Experts of a small language model: width 640, a sigmoid router.
Below are experts of layer 4 (counted from 0) of a mixture-of-experts language model. Rows are named router (the router's row for the expert), gate (a neuron's input weights, with its number), up (a neuron's input weights, with its number) and show model dimensions 256-319. Each number is 128 + 24 x the weight over its row's rms, rounded and kept within 0 to 255.
After each expert's rows: "mostly gets" lists some tokens that are sent to it at least half of the time; "gets" lists some tokens that make up at least twice as much of what it gets as of all text. This comes from a sample of Wikipedia text that the model never trained on. Tokens count by the router's weight.

# expert 0
router [162 153 161 145 109 152 186 114 130 105 136 129  95 115 188 128 153 135 164 118 153 144 126 122 155 184 156 150 145 130 120  90 112 136 104 121 122 128  79 113 170 164 163 130  75  99  97 121 135  90 104 152 143 143 133 138 126 152 128 136  87 136 126 122]
gate0 [ 97 115 109 147 162 129 138 114 111 128 116 138 115 137 156 102 151 131 133 111 191 116 146  87 142 190 161 100 143 149 133 100 127 126 122  85 102 139  73 118 132 191 186 157 118 131 113 128 111 141 116 168 143 153 134 102 134 107 118 117 122 122 123 145]
up0 [137  69 160  93 110 132 130 135  71 122 121 140 136 122 111 141  96 125 122 128 120 155 108 110 122  90 143 166 157 117 137 142 118 144 120  90 124 190 127 129  96 106 111 140 127 132 125 141  91 134 107 125 137  97 155 106 128 116 148  93 116 112 183 111]
gate1 [151 138 125 181 124 132 131 115  91  72 110  82 114 144 141  97 145 118 132 125 145 158 148 144  65 144 178 133 164 151  84 144 108 108  66 197 114 107  99 116 165 133 162 132 123 100 112  98 106 115  90 114 122 138 150 162 140 107 126 106 111 116 112 141]
up1 [143 148 150 159 134 139 132 120 103  98  99 117 106 130 127 145 132 118 119 150 130 103 135 136 107 141 182 153 120  93 134 125 143 126 156 125 121 139  87  96 165 119 136 126 131 118 112 131  91 148 123 126 146 134 181 134 113 115 128 134 106 148 142 131]
mostly gets: " in", "In", "in", " In", " century", " until"
gets: " in", " In", "in", "In", " from", " after"

# expert 16
router [186 168 137 120 129 160 190 129  92 131 146 172 129 101 201 114 120 131 124 117 132 141 112 167 140 156 147 156 145  66 104  78 155 156 100 147 138 151  56 109 147 157 153 120 134 129 109 134 130 106 152 147 147 113 177 110  97 111 117 152 142 127 151 117]
gate0 [139 112  80 125 176 131 192 173 154 150 153 136 112 146 112 106 118 154 148 109 110 154 104 139 141 154 154 175 142 117 119 146 124 129 109 157 128 155 112 123 136  95 158 138 134  84  82 105 139  94  87 127 149 118 169 102 129 134 108 122 156 121 155 114]
up0 [133 109  92 133 144 126 155 121 164 161 129 133 136 145 152 133 145 146 111 110 131 151  92 129 146 118 113 144  90 137 110 163 127 156 143 107 100 133 145 122  92 148 125 157 126  86  98 127 100 122 147  98 137 115  95 123 126 143 112 110 130 113 144 113]
gate1 [124 152 122 162 142 129 156 105 132 121 131 139 135  81 119 189 135 157 170 136 142 140 134  86  76 155 128 172 143 125 125 151 131 101 105 167 119 131 112 116 141 139  92 148 166 137 154 126 132 129 104 125 144 116 102 123 115 105 159 122 141  96 124 100]
up1 [129 113 100 131 108 133 152 159 122 148 104 145 102 130 133 107 134  84  72 137 146 112 141  79 167 104 131 135 126 121 149 127 146 111 108 140  80 153 128 115 162 145 113 111 102 119 119 149 105 143 149 132 103 124 113 128 114 126 145 196 121 147 142 133]
mostly gets: " ", " brought", " whole", " entire", " bring", " w"
gets: " ", " (", " of", ")", " and", " 1"

# expert 13
router [182 175 126 149 136 178 171 128  98  69 114 178 104 116 163 121 125 125 142 112 153 136 121 144  91 153 153 147 153  84  72  95  92 146 104 126 166 150  73  99 154 134 152 112 137 127 117 114 101 134 124 145 144 115 172 111 140 121 136 103 123 147 187 139]
gate0 [128 135 149 136 144 149 155  69 140  96  91 144  71  90 109 137 136 130 172 107 114  94  93 132 120 146 168 178 122 120  80 123 127 131 137 127 182 166 132 134 171 183 174 109 163  97 137 126 126 173 178 117 125 119 131  94 129 134 114 143 169 152 151 193]
up0 [102 129 156 136 139 156 145 108 121 131 140 133 136 129 136 151 157 166  90 124 123 110 117 130 149 176 117 126 102 132 116 101 136 121 133 115 130 144 149 125 174 185 187 164 100 140 138  85 144 110 153 112 154  93 103 134 163 173 102 107 129 160 121 114]
gate1 [ 97 163 209 129 153 132 173  67 129  94 137 143 145 122 128 109 130 137 155 124  97 122 149 131 106 142 135 174 118 117  93  92  87 130 154 145 109 202 146 130 127 158 104 124 126 162  92 117 136 135  94 144  93  88 119 123 126 143 105 115 132 127 188 150]
up1 [137 176 129 147  95 165 139 143 158  99 162 132 144 124 133  79  89 109 134 132 117 171 178 134 158 139 107 103 126 145 144  93 170 165 104 147 138 143  97 146  89  98 139 133 123 115  99 124 114  92 118 148  92 152 140  96 114 143 140 138  98 168 165 153]
mostly gets: " votes", " MPC", " Candidate", " Lemmon", " 0;", " Goals"
gets: " |", "|", " ", ";", " 0", " /"

# expert 9
router [153 182 157 165 127 132 146 123 121  84  90 144 119 139 202 147 154 133 135 122 123 121 140 126 118 182 150 147 115 126 139 116 164 137 113 109 139 113  93 123 180 149 170 117 126 123 140 113 111 147 111 132 163 121 158 120 124 114 101 120 166 167 147 162]
gate0 [152  85 135 110 186 128 151  84 129 134 120 108 159 124 150  89 146 132 134 144 140 138 131 116 121 119 114 119 160 180 133 137 133 153 133 115 152 120 133 115  97 137 101 136  98 138 129 170 169 120 121 139 168 135 102 108 152  77 131  97 166 129 159 198]
up0 [129  84 129 158 152 118 147 146 133 157 125 156  55 124 134 155  93 171 130 163  98 106 137 138 116 152  92 125 155 110 125 137  94 153 118 121 135 149 121 111 131 117 112 171 140  97 131 106 138 128 112 125 137 128 106  84 137 130 117  63 163 117 121 184]
gate1 [115  91 160 110 151 166 134 116 125 174 110 146 161 107 121 116  81 130 161 166 148 118 100 104 119 175 150  73 143 154 101  57  92 122 156 134 140 155 104 102 119 123 143 156 102 118 130 147 134  81  92 121 136 135 164 160 132 121 141 147 110 146 101 167]
up1 [140 152 156 118 107 111 133 142 108 118 152 189 143 124 122 130 137  91 100 151 129 171 160 174 117 139 103  86 157 101 138 120 139 154 112 103  99 136 116 109 152  94 132  70 142 114 126 111 135 114 137 149 106 127 157 138  85 117 131 116 134 139 178  69]
mostly gets: " same", "s", " Lemmon", " latter", " entire", " the"
gets: "s", " the", "S", " it", " first", " that"

# expert 19
router [198 181 133 123 132 184 200 128 110 127 101 137 118 116 166 129 130 131 149 119 129 125 109 126 128 201 125 117 134 102 103  87 112 147 106 127 132 123  82 128 141 139 145 137 139 128 137 145 113  69  84 158 170 105 151 130 106 107 120 146 158 148 151 150]
gate0 [139 122 116 160 109 101 131 153 173 126 125  88 135 134 111  95 117 113 124 156  87 120 173 102 129 112 112 109 116 121 139 123 135 147  80 120  88 178 139 112 141 109 159 125 129 165 168 113 172 100 111  88 120 125 141 119 121 113 142  99 144 119 141  95]
up0 [120 102 154  96 136 108 131 129 145 118 147 178 122 121 151 150 113 123  91 124 157 129 133 140 121 167 153 122 129 157 122  98 165 139 143 119 147 116 142 122  68 140 132 151 136 115 144 161 120 116 128 122 118 106 145 160 107 149 136 146 151 139 127  71]
gate1 [156 145 126 162 109 157 143 156 114 119 133 151  89 102 149 161 130 136 115 136 116 101 119 128 157 125 125 151 119  91  79  97 145  82 117 101 155 120 119  97 129 142 126 103 144 131 151 125  90 157 112 115 120 131 168 109 106 128 126 141 147 165 112 108]
up1 [157 137 116 138 135  99 172 126  63  88 135 117 162 180 138 164 172 120 131 157 112 127 129 117  95 157 138 175 165 131 107 155  81 122 119 156 108 164 101 164 120 154 139 103 140 148 141 118 149 117 102 132 135 133 126 114 141  82 102 136  98  99 170 117]
mostly gets: "hylum", " Succeed", " •", "|---|---|---|", " Clade", " footballer"
gets: "\n", "-", ":", ")", " at", " 2"

# expert 4
router [148 165 136 117 138 145 166 136 114 122 138 125 139 111 164 121 146 135 151 139 122 116 119 142 113 146 148 129 116 139  96  88 112 151  91 137 119 158  81  97 190 145 152 132 126 126 129 120 152 101 125 135 135 102 165 111 152 153 103 132 133 141 125 133]
gate0 [115 171 129 112 155 134 128 155 177 116 103 130 163 100 131 121 134 136 139 127 109 133 139 139 134 124  77 116 121  94 136 135  90  99 104 165 126 152 151  81 146 143 136 100 143 139  89 124 105 129 157 164 115 129 101 123  93 136 111 117 131  94 172 114]
up0 [130  85 160 104 120 104 129 146 134 125 141 133 121  87 121 154 132 155 126 148 139 148 113 131 160 102 145 111 131 154 117 143 114 131 146  94 133  98 130  63 141 112 166 147 118 145 121 127 108 112 115 150 103 147 146 117 164 103 145 198  92 147 128 131]
gate1 [175 159 153 169 127 152 122 173  98 117 155 130 116 103 125 110 142 111 106  97 112 158 163 112 181 155 146 160 116 117  85 127 109 125 109 153 134 169 132 136 129 129 154 178 150 117 175  92 142 140 134 124 151 106 163 133 155 108 191  87 108 146 124 134]
up1 [123 153 134 103 183 105 100 167 114 149 140 161 105 106 173  98 106 134 129 147  99 138 113 139 109 143 165 137 115 155  94 130 113 135 104 126 104 128 150 114  87 140 100 140 140 148 107 113 128 130 155 121 101 138 137 159 128 163 115  92 126  95 152 112]
mostly gets: "On", " Yes", " DF", "St", "---|---|---|---|", " $"
gets: " of", " a", " —", " S", " A", " 1"

# expert 14
router [184 178 152 149 145 143 179 158 106  69 115 152 147 121 185 105 151 122 100 135 155 130  94 136 132 197 141 156 149 134 147 129 123 147 110 115 141 166  92 114 151 142 170 113 163 127  92  96 102 102 136 132 163 131 178 145 145 148 128 145 127 138 134 122]
gate0 [153 154 182 110 153 131 139 140 126 149 156 130 117 107 144 122 145 107 134 181 113 140 128 140 128 164 149 130 154 116 137 135 119 119 108  82 149  98  94  90 185 150 133 105 119  98 117 123 185 120  97  93 142  92 121 104 115 138 129 125 141 159 169 124]
up0 [129 122 154 148 122 128 120 124 128 158 131  80  84 140 150 121 127 101 135 156 143  90  96 129 121 120 114 114 157 127 140 143 120  86 141  94 143 126  73  69  97 104 131 126 160 131 121 132 168 115 102 109 122 113 106 114 182 138 143  77 129 101 134  80]
gate1 [108 123 160 139 113 160 157 143 100 133 148 152 104 105 108 114 145 112 131 134 161 114 115 109 131 146  83 130 147 118 137 115 142  79 138 167 112 144 128 103 148 150 179  97 157 131 139 109  85 121 154  57 146 132 131 148 126 103 128  92 137 160 135 133]
up1 [109 116 141 164 132 137 131 111 150 176 160 136 124 108 139 184 115 115 134 147 112  85 109 107 130  83 130 143  77 138  91 152 151 131 127 139  90 104 105 138 124 121 183 102 116  80 119 138 100 122 106  87 134  93 162 151 128 101 148 112 105 160 119 123]
mostly gets: ",", "),", "\",", " own", " love", " well"
gets: ",", "),", ";", "\"", "\",", " well"

# expert 2
router [146 154 157 120 136 144 171 149  90 132 112 101 109 116 171 106 140 116 136 147 134 124  79 110 139 148 176  99 160 154 121 105 121 147 132 145 133 129  86 127 140 145 153 153 129 141 144 128  74 126 134 123 153  79 169 137 121 125 119 160 141 111 166 121]
gate0 [132 124 111 127 108 151 154 176 115 155 132 119 120 101 151 122 139 149 146 145 101 100 145 124 112 142 129 151  67 140 129 107  85 133  85 138 129 137 122 100 148 145 183 149 147 151 121 104 128 140  83 138 140  97 176  70 129 165 117  88 145 168 109 106]
up0 [100 138  96  90 119  81  82 149 114 121  96 136 150 144 133 148  91 125 168 110  95 126 157 145 153  94 130 172 112 127 119 120 142 125 172 147 165 131 148 160 120 121  82 123 128 132 137 112 100  84 169 147 116 133 126 115  98 106 147 141 138  77 101 125]
gate1 [147 162 171  70 131 158 129 155 114 121 133 141 127 118 183 122 148 174 170  88 107 163 120  99 107 140 169  99 128 142 101 114  99 136 155 159  99 113 130 181 126 128 190 112 159 128 125 138 101 156 138 135 107 167 148  94 145 108 118  89 142  85 148 143]
up1 [121 170 126  83 153 120 118 128 123 139 146 101 119 105 175 132 125 145 125 142 117 116 117  98 151 133 132 104 106  99 130 139  97 156 100 159 113 125 126 113 110  84  82 133 123 106 157 124 143 166  51 164 120 118 149 181 115 140 109  98 133 133 151 135]
mostly gets: " called", " appointed", " named", " replaced", " renamed", " considered"
gets: "-", " to", " and", "ed", ":", "|"

# expert 5
router [180 141 156 151 131 169 183 141 117 138 111 130 129  76 188 112 123 150 152 118 147 115 119 115 125 197 109 127 173 152  74 109 122 109  87 147 162 140  51  89 150 114 131  94 147 138 126 112 102 104 114 136 179  88 161 135 104 117 142 154 157 148 120 117]
gate0 [ 87 115 131 122 116 163 142 135 127 140 128 105 141 141 150 130 117 161 111 158  52 124 112 117 129 118  87 125 115 151  89 106  72 149 153 182 129  68 117 150  76  90 126 110 122 154 152 102 169 151 114 124 102 136 138 111  89 124 157 105 137 157 174 155]
up0 [126 114 114 128 148 142 130 156  91 132  75  75 141 106 130 156 155 140 142 131 134 125 151 103 111 122 135 109 130 124 137 131 132 104  97 112 139 178 110 128 118 157 159  94 128 104 124 160 138 142  99 150 117 168 133 145 163 143 113 114 158  78 106 159]
gate1 [106 156 146 143 174 157 122 133 178 142 144 108 124 107 171  93  80  87 137 103 151 136 142 137 152 183 135 123 112 147 163  40 175 137 141 129 116 135 102 148 153 136 133  89 152 112  71  99 103 149 136 171 162 154 146 130  97  81  96 125 149 141 112 115]
up1 [113  91 133 154 118 100 119 122  91 116  92 169 142 204 106 172 151 144 135 132 130 131 120 144 152 116 123 147  96  60 131 151 106 108  95 144  56 132 116 116  72 135 123 125 171 159 141 124 155 125 134 152 139 118 136 124 143 104 114 125 118 132 141 172]
mostly gets: "|---|---|", "mathbf", "✔", "{\\", "frac", " Arthropod"
gets: "\n", " the", " The", "The", " is", " he"